python train.py --hidden_size=448 --routed_scale=1.0 --balance_bias=true --num_key_value_heads=14 --rope_fraction=1.0 --qk_norm=false --parallel_block=true --init_std_down=0.00713 --init_out_by_depth=true --learning_rate=0.0025 --lr_mult_o=1.13 --beta1=0.95 --schedule="wsd" --max_seq_len=1024 --train_tokens=529400000
Below are experts of layer 3 (counted from 0) of a mixture-of-experts language model. Rows are named router (the router's row for the expert), gate (a neuron's input weights, with its number), up (a neuron's input weights, with its number) and show model dimensions 224-335. Each number is 500 + 50 x the weight over its row's rms, rounded and kept within 0 to 999. Numbers have three digits each.
After each expert's rows: "mostly gets" lists some tokens that are sent to it at least half of the time. This comes from a sample of Wikipedia text that the model never trained on.

# expert 3
router:462517559534430480408496451514454592480435589457530430496449518502575435426432423506522514535484431600464478486449486502447498541573458436544600558520473499555473591492467479531472496453462482475501462549456476485541598406563449451522528571573512543508515482513551519523534514451453409511482505480435506527611490455449517489463477433423
gate0:494439494441460513477440457528493473524562526436536568628408427465413507552533551539529477521540482556485505550546577606543492541472585473530368546440564531422460560533410621527487552558505556519435429507513513547505500562516565512442458465560447460544362519453467511459534533444450470462506417543457470503474410507504458511568564452468
up0:453477530555531453506582495475500415525530531436521556488614573437509461497530582495583526522455425565413424524512463575545524492575573597585467540451560514444448531461512448539445479463550459574544488494554499487507423521604450455428491514540503489509512485545474441507453538408502614475567455438456468463467531451508553521524516496496
gate1:497547578504515562520514505578512440515347445458423511542550562458425499412481458549618488532556465468510543489526513503560404486477498530505440425515483520365505467556522563487381474477415498486490588489507523490364462472539532505615505494488370480466421502524484594471514548533531521456566513535515574520484490442498533540506505584433
up1:477496628413481501505439533423596465447512474431392471563540487446585468465503520487495481431568473498530498507506454620436531557436479512490456446530453523497488389536514449566482516516534578500474532552603538440424548496519473546473489537445500491596539498401477527381527452566453547532506488513508457559473561534470524436552461533589
gate2:482498478469552469531523556441525598515486505474536506483511433494439487504496532511496540444498429539482461542505444515535476471513565577496492542499490468543494451500507600514454541553457500488414496466513532578434412546453563540535473522460416497519482450424558539560494431555424431519483519490518523540551529487522502475434391464470
up2:486414601457462454499404510509505501480551501488461433439572475447428523411553481552586576439542442462422525496498491519377467499527534447469559476524508464492587483583442545528541414520564525492505529506498598448550566541474558498569560525516542434492526496463532485421537529477550488503494496484361483484441481508521514513508575524443
gate3:465466405469449477465500532583535443473582468399549387540485424443500463492518517587614475540560518535427441428495463525511481513434472449525481595553481515462504581489513422553560491561549517507556373509529587558529481512540496539559486448477573504475477524545516488543492548561506539450535531455444562436487510474418551452536511508544
up3:504532391587528522471510477499417510511528417487487489528515493532547457501582533592404528499477495471507505459520475438458605462496440494590463522591472521512511580567542535534566550494578513558623383506483492415517565479429415563514425500496497460505553484530556455560481476584522520469452521455476521506473419437464523474504511496517
mostly gets: " was", " are", " team", " family", " were", " people"

# expert 10
router:485478472418463494560524487554490499390520373506561459546559641502481401554599493566473493576687358565531562550549511502505458492468483443508514531511517462491515541533476543495472565603458541554489527492435536487536459501424604516454550497465533449453549530548455546485464381467447462456542561464505587552613462462560562489515469432538
gate0:528490517473471455451431498537466593611473474529413523555464507554497504448535468518541555441530490466519486530490463474404480453628497502472411514492498434541506634553471465483437510448623479530477493510508519513439576540543426446514434462581534448483490459487471521456547417509424530562355418523494442580506486463573567464321502477547
up0:439582515582543573619371590443477527504428499439483443516477525576471508497617501462449537491473516500601520465483456483482488579560543422517477486517550401479481401511524499537462532502473511469538537490571485426446480462437513537540452458579427468524601452483529475515527406540596436496531545627438529500606616582467562551441523545492
gate1:603586538516555565536515488540506441514541486480499515583548415579476485553472442580524489452570457550462501525548500513538500478555460576479455478544450438552507436540490448381414481494569501597465488443490505521492417559463519482518487484453497467530456439436408545504566537514533521524457539432441537474523560532518565614407507381531
up1:539529591468517524472521451468545621535504406479488524474426484399549469441465605529442407517473509430539534500491537442473475564506463586467546500559435508548473463465485466569563570498457488552506427572430438482455554520485528510522573460529520547510575495532556438482516574477555439487537410554436569550504500588481409501440539490503
gate2:505521518540504552481531436448397490509455415344548451470493523509429536462499572481468424498525467510494582561547493571493524551551448570515496548497543504510457534555506450446551487558492471549578525536518444435489431450513580445527555569507548567525450488529527514557518509481482497508564478486492466486553545509414531522575427541438
up2:604449460548474471492520447442433557583507502444528477497469475544549482470465486480545484525513467542471509564468456549386466463477500579547512415483436499356557544408482510496511484556578535496510602462434500469564509557528393498458573523396535551542503499500494491554466473433571498504499572450522529464516464559493423587548535481571
gate3:408493468468437512446518424534626467489501492488527461399462484485466464453487497503567375574531381572582570511521479555444473487515445507493509403447500496519473546503481434436487496481443518499379478501519634514456522555469557552461462511530563585581454433490554564486475450522394427484533464588558432519492456543479420392480480566572
up3:499443527456511456455434432461469462498589494436421511512510553559528490543458518538495483371492491469490500544483503553461521520525552513538492524534458528530433467487509414613506445446505486493479520515566412536565549436515412570488480462445386442505432531506464413517483545442552596428522450431492404413573488471557528530453472484405
mostly gets: " as", " that", " which", " =", " where", " but"

# expert 0
router:520582462460575472443472611507464501559418578474368593534471494500512592465460508543489531494516580592509511539515572476554528466473483582544540552545598509464506590432535526453530509505516511557465562587561534532581466508583477500440409527572553481452544520403444460527517551478532417481476516566553490523456507580555520542534439549466
gate0:484579497521506485477530536522490410434471542529513509515490514523529458538498455552474491473527561462518505497456449526606529445412490548464484509524498472479550565516499529483485595439420495466499449475499494460541499518579443528528502560596504484514480527473467518480576462524398383435457566479453493524461461594510491525440538511444
up0:493476424538514545522481528510485518525493501473493492453388501556433414534594454533471434514467541489538425497452529550471467488466426528559492430479449523514511412500557471538509482510532493576552539562488496520538478566419488524415457495441554559472485463551494492524525475502525487616443518522489470413457574471466420540521470521567
gate1:415480565474521441422546536549471404474439586449504503555456472514576595466557544477522586488517515515475483521578518451504458534530455543511505537541515550519483442463560472571570526454489486448503459464474456473506521548535468461476362568525469523490573489518502455442523544584450539444532504512492508507520635486545526451501473471530
up1:464399449533466527568447438482481530413533458487520481552672460583528447511619590453545494431525488500556581515465483482458552475509545582510503449512454400518567531510486494403544527482543485532425495536573558498546487452499509468406593472415539513460580505526486509504496530520534633527484505458508443532567423566431501584429527532463
gate2:550538490614534512448475503422551571496481520450478548546473440509567500564537462562564470551510510548468502536471454463477525531558539545564519571438491474463486503536416528520512436381550485476552505428484513502456500390439471489561467448568457467502494542454480558510518497502536504595371485511494412513422421490467491453458468454576
up2:514402446450478496502534398537540489466424476492520456511434394513507471453477473535518543523547514558431489508500432513464500499480429464453528386574461503471496454570503567479585487513542461571550537550485460417576574547494512437499577465534407527581442493527481508507465493472516396528506490430481520472475528506528486517469400571537
gate3:524516466446517496493547549582474477529417505502535460460429469460560494547463549555582479455494545465514530487544492524591529538500530542472487435559556447639489522476570498568591423523474482523415447431538519533470449571535513502502436449513515433489427475427498388460449454582532521548476480439537565503466545567543469366488478616497
up3:608469471497473478546411556577469450398485494489454503542557522549439449550531422527573489519543532455542511489439508480509584542477480509448522497480492496480477529520571501426545427470480553486494507525507509425477568562511483461382490460435486455627506508513500560481424441429488434586497479378509497591456403399455403435541498562563
mostly gets: " Larry", "son", " David", "ford", "ko", "ova"

# expert 9
router:493418481537518492487447518557540449599471352473534463514451423507540545550526596410434521390475558474485480528551485469424504468474458463505398536523500481474477548500464501500514495450526619475461475346547563509435513599469548579536502436545392452492461488519497478516533553563575617473599454490519538514506469414502509485458420497357
gate0:415499522462562527535469467487420450495521467532531479448493522584438484546414482528378576554551472548492526548408461492409495532523491441477527538464537399483465514492535595507477484527446561534467456457493414510495465491456491497430642462488504484523379545469530536490572521569580531479559454560561415446538470517456490535563573536453
up0:549553422540454549463483449427474567541516482484472476577522513439453492513481399455523537482507405420561461479489518565504573379533415445467494392513444586500516458556446511528526581467475460435545527592472477557451491456554473503510443520513476442558467489593528527492528534569553567552516576373450449524498538490448453412511495533466
gate1:494430499520511520547536614553525457501523507494489484480528520551556473635501520525498595571509512473442472507491545567464470583554387513473542512469485482431572403456556514481411506545484477601486512498471510578472524507498538425543624506507532430543495547474569505573508523491502512530505525589532518485600509498516495534472501413453
up1:439502494480479476549496564561587433546571531502499389411481461536556516535495508502473550521498531497430570533471501533461560514501451512435507476482532458464528463515446457497486526487482533549490490425580520477493554601436480482462521437481420570489590563509508490557512530486508481510471562447486580476547449499491598585564497518506
gate2:477479501587515488464489523498602477505507453480511645509407481537693478400496546467477462468547538643526413491458540452460516527455442465507466485529533449405575568518432519543541371527479554561599512558366504511456507605493450458509479559479563526443515526464539466470410448543561615478488446522480566506572456548530522498478503529566
up2:554484466528476480520554500599413437500481429412483402455514473453486510520469470547440533469506530504575534592488501556522536498527512455498490484519506590476507479517474487515442470542612463571543495499478529481506420560460457506544546457492558398537510520439539512540431549536553581457508553410521503513521511503424506522509398431528
gate3:517450504522491539552520579542512471599565580482610484518443467519469526457524492488530503519453481450540464493483552541357526463455534559427475580448524458510493507503523512529473418544528549556401534452490472555456406480543521563451528536499521496492448498479473518449513509496536462503584536534526564466568540460438545495578507465486
up3:539463534574590498458549608536471439431516452500505512444552544535446509505499519478555510477513486442520376408495556478514466487491526535425487562501489514536631523491555380477500517475422576501490517459494476543385510472556558515564463531526523412484523553474444591451533474536485507538558469520566490498501416498468518639556492542533
mostly gets: " ==", " ===", " well", " Succeeded", " Location", " Genus"

# expert 2
router:530639511485521568472564470582531486385392393520515462473445478516539629566458487522545506585531409429525542515470537462467536501481488549387462490478553498389417495551487506522502415512486487575456516480488427456445534480499440420450430410466391505542539478522518395546511586512515430526562514435502433442479539465525488498532563477541
gate0:400554496483562566482542482409545510441456521496473493491495557408491414610432412515471529431536509492482581541501533468511559492532527518417572472503459550386523507534610452509479537560545524544385536482534479486511532483557530497557551519509544530558461424424510491438514461518465448525453442528465458542584521509548422439569578400448
up0:420511483532534507568521519468535499391492602550404480437538547517434423488421455560540427385522551502424465529545462560444542484441511545409517463522479538464479465518545448568471532560568499491467488498608479435468477500514562557437573515535472534498548529491507544542577405493448388478511515504522476550510557460519483481536438527421
gate1:444474641477420466511527528465541493473451526500500413523498427469612545468473524514535551440605516492499637499502465476462413569476469525556570487402508501501404576579432534549526550507469380533589473478449419514514431458515457501489522498495609408427407440434537453474484526600583488457455434390487519548473486535608459471475463495517
up1:563446519496597561458444539442524537499489504586634482511469458557538512545447573587501464558489500494421390401432523605563511434489560562499502443567484494464377429415526491475458409495457471529506387469587474477426490523566555533522470561489475542493508474414465549516475533555446534534510457495541536554499520551481521501532588663540
gate2:540356518519498488512547479499556551482475546527549400463495507543555502447569556510525382477556456518521496509507550482484494547464511433357515488457564494544452509489476439461396523486493401489487480562482449597503503498473512511479529543390524462451596447490424571414415582567502483455525597396435565555527497431517507445440410558567
up2:490508495598461561576505566530510478501455430546418530519545402452512528491457500471528526520481576426573455428457536394516436482417534542472466554500460484498478476502533532387531474480426558485490485437532587411480598456567414451469488507534534472575477596483487394576433448452514441481487550538448457574444431502487492506588551539402
gate3:430434513559468566453477460533484527569462536544509532475472510479464435494523627630543580494479491547524505595543500437546464542425481537513562389422472436482474465519517513425470517405403496449547503508518544476524492478493521518512582487558463506497495508504500504558485526514442541501544557521415432548493537511449444501531457508480
up3:456457515519473522451450472506542543492493572432550508472436431387584496475528543548465456471502570580463439586530413551533505562420515431425450363433375493565469452446457478485423559515503489551473465386429437495540552383532534597532461526497526461547548476490594475605470500507477581464546479531534470532437503577481447457456568406536
mostly gets: " he", ").", " He", "\".", " she", "|"

# expert 5
router:455462503594534417587561446414574466474568547519514498414465545498455523456494468493580507554510439504457486465372544541417488590522552458531480476506511471482529439544561492473520496566505435572536507421482549472403430485531417511508498574496460546477478474463548525384494353495540495519473491519423521422455634548462420524555513602573
gate0:501464460508380446545534554586429510493500538492450487465492630527521489486533474486493467446551527537540483557550466544479475454414518506524623554403550514574517467589567427457509463496446420593525514447493501460491550523487388482589564555496459424495550431449510508539430507471591444547415449558564456560499441448476602490527432602515
up0:523459532443462489560504487465506527517553552522446437464446597550535409491578554422449441480526450489527465471550525519461465531403550466562642513533508396462558381514510492482511449487527511528532530532482532455531499513580398453485559525473436552462562540467546527495532496498567487538443459415560454540519469405464561440369538459534
gate1:527488511562433454570540523404477533489507495583515565538529470555549509556493580473493474523492547515596532523578515565562440561480487466567561553454525541487566559515578465486507425466503542574495506458575451522602597438459535434502402496480538502422437591524451504553559539481515522466433451505516489418497482476501501478410407470485
up1:461547526535463523479542542449514554559455497482501455470484476532567462500526543498507494463480479515534541529471651452431515369488413419543497486493521469527485521539529549516509578639449524530566429448542562429475610463528585469411450433537533390426526519448520495554480510479484542446491536463572492498499485528491489452512572509471
gate2:472423489503520430577535513449607578532522493443525487564463530509454466438531442469532456508477463470515578488483404518524471527489521453540501621516484527485477556539632572552512508461533548550539544498521550482558466543550602539378513490492461488528502457479454552468445418516560576438496483520515527498555446461384511527558499503505
up2:511514500585455531612493472551531591482495506505530584486535365534573478504565525503492551515484405521539389543406583448619398598587566522484567448506512471530501561540407521562509475489504559489519372530587517464468409472408532478476467551504509546514522464576470422541524454482488607505421548551575482430493481436463497460551480531399
gate3:572360578487540465471546493508488491505563517446498493507576515452483548479435434543534501534489499468399521450572482578547508533468504574543463462383521515545596387489567470539431544548466545573527470440516498568538470498494520437362374429574495494439501485519514481487479428573478486519477422558432446416509552472609455410515513512443
up3:518405517497441542543454443533521461487481548388399499542413479527436462474436393600544514562510529529515544439485571476463566425439482496466512451450434492654495471479529568524449500515493626538430484425501438495433556471466537537439521526534509420568397538554467462450542480465441468551493427491487468438546489489514516418438562604519
mostly gets: "See", " un", " Win", "At", " Ass", " Ex"

# expert 1
router:531482506580606503530526568385474546515513499582448559470575610478505501592473524447615506537428521391446360505533509509423481525435549566538556464479488499449421497484474501481493515568516478548491488537461469494490434509593563491557446468444508420568521526508492458583487536514438566534512534502495531609469466607464464495499589542462
gate0:470480479493468551469496474456465532536504545527565583566516607516484627473525513598581448471478546483507449453535577535447532635567427427466444484438570462472470465542598539521506487545451599573540538411520468535488452424407597481509603499490466504496389518520432415518449440542481459492429439494510541423422462465521477452574614431485
up0:571366448433563531395447459528433521570529464444512543510471511615534473482489470540513495403572540505484437482596494408434482541467437506494412481473514488524543493479491420488502546447475514491488487502473506496404456563467430578430559490542442532548565574530452558437456556558485509483433460403574554539503526530453518436446436459549
gate1:626500503530533489482514507488480555502401470519441530489595500558501491487373592538491555483537481579464520511513546519459525528497425423556500513468535443520533539530557486523456482464431475510554465523513428472501494511477525463507485557459347431466521499519457503506500493476505597566429467511515511474484584541529567584404506562491
up1:572557481484461469477452663515440523619513550510557512588599497546535611616463475442506570453455458478461454508555533502486480546511518410514488494456580427491426469472433402470466527527527410431514573464543516526528512438422439479380542504530509465417493518538529489536503487465476484488432464585538517494491433522459580497491461494518
gate2:560502392441549537431545590513473504566464451583468477474475505511440506438443503529520454393540483495431480493427444591398513517508569476487433423540594513538479424525452546559441492483510469546486452489521500549566577473461489502519546450561494485580509564457469521483453430509520567498501506420567535516497451530470530382506480521477
up2:445503522481487531576416489496545509583484483497450450535507372494466496498496497562547460436480528553469467495554429586376480518418565429446463512642551557424467421533524580408526525355494471552445459565538498499519538563427502505572430539507396496585408552501534470403528491496489515539482588487589477562428471532525486516487587499602
gate3:511463526413507496507564514464384517584495517503472517456525487578488512553457474635458480510468518465579510475525605543536437462574461563541451462468479497464539506569526585434621489506442497553491590593554490472499509500527469572455552434460530524590506541577490483408427535551405532533530509502483513491483475498574468523527430477493
up3:472516404467409508470595496472512581513458462493536542494513442418568539416527500583581507493495491530508497463528555507495528408562501501457457485501514504480458513550470613498504570464441455626522401518422525407565564475520555493440535537497423487491556498492497491493548521503592406525405449466481563483506338556459538625485441457454
mostly gets: "&", "ZE", "AN", "AS", "OL", "AR"

# expert 11
router:463537494478515479522395427574604524545537552559519458532508464439497597521483532554417544528514572550465465552524427468596479463545478533573516493503579406489514469421561452530404403558481480488638555589584506477524551484560524503514432530516570562462490508528463473596458437546467591501458505491487446441527494483471543555550575442464
gate0:490530457555531458546469524389502512472479526575548519535488414516475476550546453643502609537416494524480463449498514510482493498532457622492406514510482536496520544502599518484525511479496464492525504487490535566511540551460487456511499509555544366517549508474456511435504518450397534420520435502453453435427444495512582513517495435425
up0:479462570443486500496597463457399478462521462504465496489624527578430470527484537410449555583519559485440507485419415476464441377439417623530472471478487548468387534471574463559509448472474614443420522585476548490508424457528558551421352474412463406432473430487548379554489502485484539549445407573472479561577503543480554564427531488505
gate1:487494487468521521549467490484583451479482488497567542489511498463521464510461598520491502429507457448384546512521543608583535537473512554476571417453532444557525518552501493498444526521479383405576481492571488463533484502561505457427528526409565500382523446552461509449556601464511454467515624490503571475520487482539411521404447524425
up1:540400452447470581485514469578469509518522479471499580543609583459520469456445403457513481442542452462489514488525481564511560470419493557468504473595493477550539555547472589578402511488465461530353504478491402529461587520473548592474500495497558510522524491420562404495540419361403452407462485472480501524437469491473595508463624564491
gate2:551535548472522537454497484488450543500478543514543524436516542577428491447472550621520517489502452498516485441586472461614489582496545500505528511537539586457426480500560563464428544475526445436548435467450398407381449529538486503485445451488485517591414487442448460453518509519544393459492490452508583517566480482434535510582526535432
up2:546440484500517577453496508475432536516501517540417465548543599458514508578435456458547483514489418497562461542494413471468584394397532546513500446549405560537633536544525541520483435566449524490468523595548525492520595532477661506537477490357498563453568506529595506437469542508416535481538486537544482429465416565649555531493531515537
gate3:464535554585443410513523440470556512463501530455561536561427463534566463430581478501391468515424494451467582444518395447503494464592505471489569522505552531504540561429517435528530552433433535495578461607426423471451476483554566421479547507547476500499436471464516493500562559468383475486553533550513490518522465480457534496530459576523
up3:474479555433463592447487565556453482547486467457494535461531498494516486460565482538505536534588473516624468524513573600474447621400553525526400457486512529487467472432477581494504512558431508519500547534610488580431424533464520604497483472445429537519571488513523496434479475500495553464461448465509419424500516449398490410486551418544
mostly gets: " States", " American", " South", " British", " US", " century"

# expert 6
router:508533482435526440500517487536439594491529573465425438499539462543587540438524448505539507525417479404433498466524471448461545427611518475439425447499534570464529514535538478509577509530486484459417440544469546560578550522511515494528516474538574511506509471472485433587548536492514468580563400586549392550511564453424513588561561439525
gate0:473516515508474599539541514518509446377473457514456505586444460470512464487529468539445534450499564511450522634453523520601459522542513411362511541480477483496516546445487442454568486515541506578600488486477457429523567433456481547494436490468602569530503476535467462514595495632492579415450532502555551573465423359565577545502516492523
up0:539561479566508559557508437545524445431512465570545456514513542388536426458561483613516489517508555600502558505518556501512462512519496523509555520514505514526483609373448469580481552523413572552489508497450476437416564476508496562471498540613557505510375478536542501504529464443443458423497574466521519489517521490480567538469412450495
gate1:446516422477496528455491462512473450472588432505518536570472417548540385445609472570472472504568478478550495452465593444461465486456508405442528588440504469475606581606458485506475433556469485449541490479594563474455455547543452514547449545581574478645542554424508569463480499504504534438508540520530394466448548505463486541549576507492
up1:477548572502449455423485454467504476546584435531578452582575408474564337537474509477565422507481492549488500467422573454426496575454483452480450503468481486496503383542414523579420473487401571556485568492512483468479497542487458576509432529483508489624593486461508531541541432513417547459528516520551495523451495441524563463462594513490
gate2:485573497584435362399479523527489515507585501504446532513485425535534465483414508432502514430479511500574525525492525449510491511564449475566488587483451509601531544517533444508508557489451451448481424560458524586571564473443450507391467508462543454531503520528424547553550538473448423586498462489477486463515493440499343506541519507506
up2:427367555571459431540512569539485505451469476588448490454513463433501492450486532522536519485433541462521439527566533512443541502474442498470544539487488570430532465550476409417514481532474513478559401485504474574474517427488434425482426483495512474593531438490474538576467463528460473520547429464471456398456474488492510447568520389450
gate3:546510525467512533600615492539509445575535474428517549372585599569454540520418516521554438415519533532478523497517524539473443531467499453522456439473548440457502558421579524488449591546487474566575478463547399572485520585514585498488480527548529522486442541551426492468406581504554428415477585524613506344506473427531521575513469407498
up3:540471514512604475510572522384557421486463424469463483533549466547481496473417442509557447474605515451503549468493550512459488448557528547530417371559557470504525477458481455570456559504528503517492474484444496490471438512499484500458450440545458544504555585604478512505584508444481463354552521546510438451515441511518539443546626486475
mostly gets: " the", " his", "The", " their", " its", " her"

# expert 4
router:502625624567489540417496446520449449472520508490593558412506433520502450617417427457451467510490470509531559607506436509562487420547499417464496420445492419441444454549491528438467460541519575516456525413589471492440497499513579578417512419546439522587468552515484582526475597485588426443538525547451544490458521607526571433434465561547
gate0:471511500476519531607500503494452547626473554454560487496420511434490439560552551461446475460455451486489550523478582533422599483417461552493437490528538530492463463455538401493431487517495488460610586514422496465463461436463474460462534442518530588524402524513442488527528462476434522350401398455556549555495543512427541518390338486491
up0:502487525492471488457483498450467476490497392559446458507559532517531547508461502428596504508481530445517455518523495479537499500452568499507583602598502464496561531488510578385572554563505561572462464530518568554608477410554502612532495533485540382496548515410491524493476565511541538580574483489453495481502506450545512460481502481449
gate1:567406510494538484498558535489465552536511464460415572513525521522461624501551519495494517542563501493435492563500463528534491443523471425494465478476422544438487551553511480496487562439577466527512484502426495543449457504620481402483487457499419479510530555490494481446482573558496596577445547581542564426457450505541558515461548491512
up1:542477520405542535518491390464491507497525499516547489548584376507598493428469566496447427471526581517458504538462505455395484451584467529552461517446540502501503489523458435465510477509555507498420481473496458548544513502450573597560514512499490543525450580602460508445589527454488409562543412530461483478462482452506519487501470477502
gate2:507524406509513541451498442491545508555498510637575468452606445452546557564475505524520417474452444508476509572554487425506544415540535464580485450479559611540452487454498430483595565466541511480525502442539466563498513488494515517457457336520525551525503499395463509469557527496452480517487508427495574552505449483544457505488520518579
up2:530470476435438534541444579486464471465559492480468486597476427459587501518481515445556667456610517537526521453495453417514516582460503457476518499453540445496511448490522391431518537544426469461413511538592411504483538507481439511564459524456531517530537505486470440584467534478513523519490476503485562551512525446476487464564527498474
gate3:410437517457421495485434506521455567541497547509535514477503545546533521504435435483457552493539397515517487480466584568536517502475553452514454508522497518449539570514527548470486449476490480471408467432582429491462487469643602570416532508467518479540469556502502454519486577535474451494487465494509451531423498425526535539535593439533
up3:456446519558479472511507431577447569497533396495470555512488545548461592606470542477606510513475546454556487561523479501506523560525415488505584532460428449484521510488458544429420527467612522450589518467536543430489520562504464505641500536512566615462484544490466565542488489465476554488526581492513518603527526524467525483467461457523
mostly gets: " km", " (", "}", " LV", "^{", " sq"

# expert 7
router:577488471532493542480520561508520481532483623462492548584539457492487472576501460529439511561531486506554511483486496512588507398508544553374484531494454540561505480589524494523509517402440422496500582609452470487512516474460534436585472587456568606479465483438660428417455443557551386482407418476479409466482431493461461439553422459521
gate0:503509488524507469446575516491507549573604481504434553433472446459533511430490514572591425466471528506555473517488528612499559524435489482496562492474510512464515445546472600363431577491495477404413553535624414493471398529458397490556476433492500540580404470490544518456495511462504512569530473457559611480439423563491507538559493498585
up0:434566460563360506521440349503473492356510508586499536477444538527590509495540423555509501498549471472443589490576498414415534494558451572470490475540545453434518464515444488486492461493415518482461488432455475529511523532520567468491490523472446485541508550526475465355441551544561485462486544544406551607536581555506575455534482477520
gate1:394445508484518496422499423506512485510471468511401530454525511496503449431476515587400557507494496525375499547457535498478535436440538434497522476445492490461569515447468475505513490491371517423429460535535559451509493522433458485478532506479541504425454525446558501431518475396554418428484520524462484521521460428449469519480526492474
up1:486597544446485562526532504467563407503530491442491458537499485544514551484461420476477455452469366569514513471521495475616537570579545539413617415550483551541450464505469496547481547591524473504440589563472454495439427505569495510494460452440445545594571559487530457483528564497457524543567490489512557515504453517547424564515427483552
gate2:504541555431480545481508478519454570459515494499536528614435456418479524558573497522584499533611587485505551432504482470573487658477527490507550496399431442471435458481598466466577464431542499489438508464502558484477462492433311524466500518477595475525508553527487604525545452600472458479551480511440473529408588560480518491469512462519
up2:552534549516463519470445499523526576526490449469559455654455451417508554514577575518506490534529555448484446434442484501494526597419489577583556512460450515464458494537494389448490469433505458546513485517436600471589550561388413540489561523494534417529504524465495491491512550527417437541494462480454529515521499498515409510492548508505
gate3:517392669548500496572512610550471500573531467429551477573444496534551443489433562576468543541505528624543450571525433514678521495438421509508578578497518423524539544520494500621519462463559460499576461457516535491497469517471443426447558379488537513495600531609483575554490445427519544473406565522542518442476426472475425517520444507448
up3:469521437559477525499558554440492532525413593485479462478490434486458584547544518485451459527473450509524426460487490464436585454484461431486521466527461504390530495471499461569505458489477481522540572588505502474534470476443496561575471560463520396480426534518555499490459559612532468519562434491513412489549460551503473371488489442545
mostly gets: " on", " for", " to", " at", " in", " and"

# expert 8
router:483487542413443497511485530434462483382542481576416475503440534471484469470458509541589444407470591604607509510452469579502552556478508500514577477488498578580539497439470436462462515480479342448545472551499469536520524457459454521482566491424403551533511521415501596447487436447461553522477572521453557511454539518523425637357523559587
gate0:500523580536496434519487482564472500480478484509398495488592551545448503512502486485590485528346553521503413464415501544472453569462610466542473630444537459541590499472517515524562448560418442408531554520480548418530501511419536454505560437424414491439479538549442428547446497563458457393469469471498540485522460488516551462521570515458
up0:614554478436399422469506525529432511491507546466556558597490531431405540530538484534487460493507578509402494445459441523581471501466645473458526530519489502508552363550602516543464426521418449481433422463418534445569502438550448467484538559522428517390449510606551537422487466536505479418470542472500593509461489575448525517534520574548
gate1:533479598501476521494491469526596488473490475559554458532506586515578422480507493561445492507573490530521543479626458441507501490449525523466517440490517483478528488565506494470409609456566469502537515555394414532398537494561536477514497440459491538539504541554627498430537542480466451444485565538539417465475501462467527526419536499461
up1:402463495571424545428476473414428455477569491485590500595544551447431546484438472524413501574417541507507488524618495533529571422506517579507524473473498446510512462501527516510528558515536497598459506514525446531504509488506548513583553512493468511485441494419454452451553467445499565429567498508432564448440500597474544496369590542482
gate2:549399458580492559459539525477530461568494521565462495466459536553522386517459427447507430460464487573542567561491539428497560564511483573456558547524471523487478418417449526554539421471565517450503505439434521491466510476637470400513578528542401581507604509477534526447524520501408502502511498511476481485508583462514524622572446475541
up2:514479514496480430498479427497503557448526487522533430548491472427566561382553539434402550473497517361402413385551495535491450481577497575468430475560553488517501481576589529475521506582520489485511512604549603529436453498537495534484476477625459480534543520584545471538427476494426587499479520531464577451509562438450465464395492449509
gate3:438481476540532408459504456519484385487522551429517485510439492454542473439578565431554491458547536463508417601549454520531491485564524507321427501507496519506519516534527323551589579552541481527434468474513521520545562448481497444559532400424561516484486331465524377480511449488571475441499509522581498434367498546517455490503480514509
up3:504497500486483509456480475413511531482460589581428501491411410543527382453532547441487502503431459451489615645549498505475444434504477464439513514539497511515505525589450438535544540572508547540514561493579572537613540472507461525528470493458549565442500555580502471452466411491461507433577474465549464518456538593488533462471498481479
mostly gets: "able", "ically", "ating", "ions", "ated", "ised"